config.yaml
n_layer: 8
d_model: 192
n_experts: 64
experts_per_token: 2
d_expert: 64
d_shared_expert: 64
activation: "swiglu"
moe_layers: [2, 3, 4, 5, 6, 7]
router_score: "sigmoid"
normalize_top_k: false
routed_scale: 1.0
balance_loss: 0.00217
balance_bias: true
router_noise: 0.1
router_logit_norm: 1.0
init_std_router: 0.0386
lr_router: 0.00193
vocab_size: 16384
norm: "rmsnorm"
norm_eps: 1e-06
tie_embeddings: false
optimizer: "soap_variant"
lr: 0.0032
beta1: 0.95
beta2: 0.95
batch_tokens: 131072
seq_len: 768
train_tokens: 729400000
steps: 5565
dataset: "wikipedia_en"
Below are experts of layer 4 (counted from 0) of a mixture-of-experts language model. Rows are named gate (a neuron's input weights, with its number), up (a neuron's input weights, with its number), down (a neuron's output weights, with its number) and show model dimensions 128-191. Each number is 500 + 50 x the weight over its row's rms, rounded and kept within 0 to 999. Numbers have three digits each.
Before each expert's rows: a language model's description of what the expert responds to; "comes before" lists some tokens at least twice as common just after its tokens as in all text. This comes from a sample of Wikipedia text that the model never trained on. Tokens count by the router's weight.

# expert 3
What it handles: Plural nouns and plural suffixes such as -s, -ers, -ations, -ities, often after numbers or "other": points, students, members, joints.
comes before: ",", " of", " and", ".", " in", ".\n\n"
gate0:515453513481480628488486541566506476511439433407503512507447513500518499535566489472467486505473499483450520560439579419461575509620556498473424561444451543497487401512433556540484452473541441
up0:521462583503598552442471523534586517608476443561502391391529459492436536532463470507514467508517481500474592489530485554492603515475477373510457562537383425543503549476567535500631487435442447
down0:519526440492444498470532556409576524505520531583543453594615472466593479449558419460514552574544522524576527562607483590441458429411406518584504541430504468455498477490487410445476442489487493

# expert 5
What it handles: Field names and their colons in infobox-style lists, such as Born:, Genre:, Location:, Coordinates, plus some "of" and "by".
comes before: ":", "-", " by", "\n", "°", " birth"
gate0:494544474474474484596573575453541549529483515620474426516492503476452516546475494539411401522555511455494495547535564434545493545524477571484535518517491584532407526472522506532499437465503546
up0:502528553582559439550604591578516422518491468456480513636506467514481579564466508456503390462533462484602541492571498506632479479564486409502470515571489384511396477442547549476461508482496456
down0:501490456471405469442559555497434564483515503564512475494561426543564529493497526477448522475562509510464459485473461504403416538476468552508519597549526577484459456452442460578509546513446515

# expert 10
What it handles: Pipes, closing parentheses, dashes and digits in sports results tables after scores like 4–2–2 or (1–2); also header equals signs.
comes before: " ", " |", "–", " —", "1", "%"
gate0:491477509468540578443437509573484375561480487499494465534505534475566512492479439543478430511506561555450498444478476544475506522474422486537457594544461549435448416518481581523550584496518524
up0:527475488495431554476476515610479545544468521420516533536543511488459472530509516488500499500523437569457499508462457572514557468498531516508488518540515677525512477478500531533397446401533505
down0:484499521500472456538502448515449560509505475541448484451446595569505455539483529473480524454459575534455501446578514530463420473502520557583503509417484447502500545480542508452521469447524598

# expert 49
What it handles: Month names after on or in, plus time words like later, years, days, and born in biographical sentences.
comes before: " ", ",", " in", " to", ".\n\n", " life"
gate0:517498514505580492496445501538472527437480449543538585443484534474565449542490449588511498470418492485432456453566467443419580549565447469566436468450584514494468383525459503570455493575546488
up0:518494457534565450525511526482588440407542459531529515477535440530593401546537485501514514487569536430502439423555450473436609520542492416565409517432584552483499467546480473492478481464550482
down0:504494474494516444449567541428575469506557531559495543576524473473505566494481547412518559492518609491447506591586478529477520520617487494534435476543578482521461588445522575442462446502437460

# expert 44
What it handles: Final digits and pieces of years and dates, such as 201-7, 195-8, and commas after years in lists or opening phrases.
comes before: "–", " |", ",", ")\n", ")", "|"
gate0:455517542490528524598483467518532620556563499567544511556549517507535391503457411481454419503472494576498536485563413509493476531446486523548437533624442499463433454445492543478562553457564560
up0:467552514557451446493564532491529592606510471448596552426513605530621589521487499485532483539489485451412475553488507439529532487442550480498548454446496444477443504534496452434455518473576471
down0:545559567407543550555461445502517515519493533450508479468540466472535565571614500599402532498396462468505428542487508461454506542416467531500474610580466439414508532584530503527492526502455524

# expert 21
What it handles: Nouns naming a person's role or kind, often after a, the or his: leader, member, player, son, President, and agent endings -ist, -er.
comes before: " of", ",", " and", ":", "\n", " who"
gate0:578525544524503441557446468513556464519608545509540401415512487475465444527489498474421499457455594519533535419458449533430473556489509501492576454436508586480407508498407588605528503531539552
up0:421509581510545470565563463513465521456447445412442547456496436515454508551458536334541585491488410485550523602565525503462452516521508515529433529470561424526473463569449515506551531504440552
down0:497464564413445462484494468566543473443449377504418512476529500485511449468611471536557466581503534417476449515508455446450526517585573537519462545534417474438553535488491500440514526537496541

# expert 55
What it handles: Prepositions in, on, at and during introducing places or dates, often at sentence start, such as "in Lamont County", "On January 1".
comes before: " the", " ", " a", " his", " August", " this"
gate0:500543582430696420530611544428503587420487557538536476370541560475543463588453499415401527482459515523566478501634445534555501523491426613498509580463529482502474515531558451473565522462486524
up0:516584490440469437518358484455524433510563455578507454548481487455432506407584498400513580510442444457437459473455430520483527473541512413566535476467522507498515435481501585509577507498475556
down0:543463519459446478434564517455454499519513611507447438581554513468564464522573540553533535472601421436527491526580574495624452523471564529614474515488502452476512542513547511445521473510477520

# expert 15
What it handles: Pipes, digits and abbreviations in football stats tables and infobox fields, like Height:, Clade:, Gls, GF, ft, UTC, /sq mi.
comes before: " ", "0", ")\n", " —", "}", " /"
gate0:510532465493440437476636548581478503509557484530437502449571543507505420468480513499441490501488508583639535510444437554498547498475507554531480539550482408494459502518511463463475577449573447
up0:525545499458553556505545512515470492528520414527520518463494475517448469483485522518519455479437486516556470458517432406525582525489463445533435540428571409461492539592495470444452553501483484
down0:565478483437507521544555538549427514574409438514527538437455496438483394521483601568534542460409380507440419500509535465490492519518516477544512445526438458416534519518530518525506472507494522

# expert 29
What it handles: Bare space tokens before years or numerals, as in "the 17th century", "BA, 1990", and empty table cells; also country words like Wales, Romania.
comes before: "201", "200", "199", "202", "198", "197"
gate0:518542418459515466529526453505500450447556600452514491486561504468479445515493463440527488556448524529561501567484441526485546448526474584474490536498464447453499452575516482438538533454446528
up0:447447407491471583535614540462496549450561479525500548440573463463517462540559508498498508639491549489492439528454473501564424481492502526483409494495590435506494482431456459466386534529529509
down0:495547517529423495563520533567680576540539492441486516507497463487559524458506495584536526591481577489588448446463585551424547463503599539453456375568577471508528454531458432577489436526507519

# expert 52
What it handles: Commas ending sentence-opening phrases like In this early version, or Since then, and year digits after In, as in In 2019.
comes before: ",", " he", " the", " and", " but", " it"
gate0:483475458457405475432614471668581470508514475511409477520517523453471551509557454511459497502464551491551559483453443533569477572500409550530496524509482419517447430489572485471459558538431518
up0:505489489455513526582480391421420567563515615437541504469521567453500552537463509483456489437634513517413461614402493507529533407455523506495552460475363457481465643629438543534585483440521509
down0:565460469521532436540485522527498518535401475529400513563423523485477562497578543423434541525535524427470510466499444451617407472545526537531519471600446423537518430438506543425523538509436528

# expert 34
What it handles: Capitalized first pieces of names, places and country codes in tables or lists, such as FRA, Richard, Luxembourg, Jimmy.
comes before: " |", ";", " |\n", "7", "%", "'s"
gate0:421495527470468482527476504558507528513546524521535463377580539423520474500476421442486491469369527531570541493569429497449495497463517581512456544490408531515467478522513434509457587485490557
up0:477549506598484482517653478482541387558533475500587561549527491493433489563487586508523488445463472475517515473578498529580480456466452465551457442503557508469506489378514525461324485536507348
down0:618555489479477510565575485409498405475527524626454479586399476435488514515519501481481506507547477431448532548484365543486476534537436397587478556503464564463589489411406534520502550465474425

# expert 16
What it handles: Line breaks and tokens in infobox-style lists, especially after headings like History or Personal information; also digits of codes and areas.
comes before: "-", "\n", "\n\n", "|", "==\n", "age"
gate0:476539403411451528432485472549475503484520597470477439483450513453484516628496462490542518524487548495612529371467419420417469592427647474486504520542435491515466497550490504503498546523499621
up0:560455533548531514470549499538519457513449511442538481490506499537501492439511483439516526514467575499411537582560495527492467433586376502490440530491553411446483478449478453508525474381517425
down0:470464497448435505483499417568429483559492543570488515559523546564498518535448541474443456490525516505491466577477441568536509437585427606468500482498492406487475459428454542444462559486519532

# expert 13
What it handles: Sentence-ending periods, often after a closing parenthesis or quote, plus paragraph breaks and closing == of section headings.
comes before: " The", "==", "The", "===", " In", " He"
gate0:526482447444607478501413436520442611551478614440563544485517570527697514426492443458501486489413575522517427527542451502536565488488534519529501528535457574529429484615578443522400506541559528
up0:448559528517695552529471449413500580485485482568513562534487473512437467518596478474539526498511470607493492517534453448569554585516505497539514488544387469500473565425506464661464528516488442
down0:528581563422535540574443473488513514535447472468595494517507539421449401557495503539480460474501495418483509489414520528506573576440409444562509538497498455509514476549478544500442476446472507

# expert 62
What it handles: Small numbers and pipes inside data tables, such as rank, episode and row numbers like 5, 16, 26.
comes before: " |", " ", "–", ".", "th", ":"
gate32:519539446391504517369493500582487518573470481596533411513528623448509452511511426492451428534515439453509476470518432516494582457565503474548484527439467468435514449526578543434501595525496480
up32:514550495488434495524393439438521384501510522443376483435577451474478381465497525598424563470489379531598517383556552469541539507418476525489457445550475555565466592524477561497521498515438509
down32:522562440453517533518462541521502510541541451468496499412513449503507543446488457417412529461438530558510613551503510570550494412491469470419572517533407490523539560519539491487508553467464611

# expert 46
What it handles: Mixed rare tokens: closing punctuation after cricket overs, acronym pieces like EBITDA and GSP, non-Latin script, and numbers in tables.
comes before: ")", " |", " |\n", " JPL", ";", "8"
gate0:484505383482545588493480493551511510550474547521513409449534517490477409484482424514493409535533434514496535372546406487446498547436552523460492530550487479550487479565435454488502597451526447
up0:537607535543566505572528568514504563570470481562621536448544515587430561528414538535515455553500516449502493491570486497533459534464474513464451449507529450512454530397413465510553537551468468
down0:452429470542519531574594532462505501515486497421458482548492491451592543540610517394493509526521499488485509501452565465543445375496511566521468529562566522466536473540473561386506487421552503

# expert 39
What it handles: Hyphen bullets, pipes and equals signs at the very start of a line in lists, tables and headings, just after a line break.
comes before: " ", " \"", " -", " •", " Born", " List"
gate0:438384571463497468550640443513504556489530535569520557456472534496541393542476423620494359539554544462382499510513535537477532466516477485565551419458444478521482511494550507576392498573486570
up0:493433570492573508492542459426501391414511557470525549522502486548635486579395476513497509492500493423520525527505478567492632453530460524497441502433491412504471543505481481484482556551427559
down0:482491381528489502368479582548475525517387546469577454438603524510498483498507545422535446619601465479554528418498494445412400538498520457481504644478535470489490443480514467533460551413514450

# expert 37
What it handles: Past-tense verbs and participles after was, he or were in biographies, such as played, won, served, released.
comes before: " by", " to", " in", " the", " as", " that"
gate0:454447598555545574525509489523532554488550557587473502536543450476440509546432499484546505478511585438551513423571540543515472590454545607569438456546487478460581510537546435416532453494522474
up0:510550494540474556481574528608473482481574529465485511606564406508487549501457506429447539516578568471543547518535587559531481634507474577532410476545452503460523517488493419481505512442510497
down0:461525559545583526574474464460515590486521433526494539525524438444559562542511442394435487463613529619578558515474514566537513409523519490493475528539470486537552524504517466433506544528540486

# expert 6
What it handles: Words and symbols in census demographic prose and numeric tables, such as of, age, households, median, /sq, table pipes, decimals.
comes before: " ", ".", "%", "|", "0", " •"
gate0:502449491539619460515529549508619544542480411571524478515498477504486418497415509566515482578515462436506597451477447463575434520498456474465436534571412517570553485492434417555542491499500629
up0:485591462442436532457437451397507501452475489453463553534565519495546616513444472434480504478477465544474424519446513489469569539549555488502564538450461542541557502566553563513373457391493403
down0:448558513467560557516455553397518489499536479603476497400497526479580492472482460438511589433536477522464487457369581558486441561614456475490454512462493478500408536516532494549501488489438540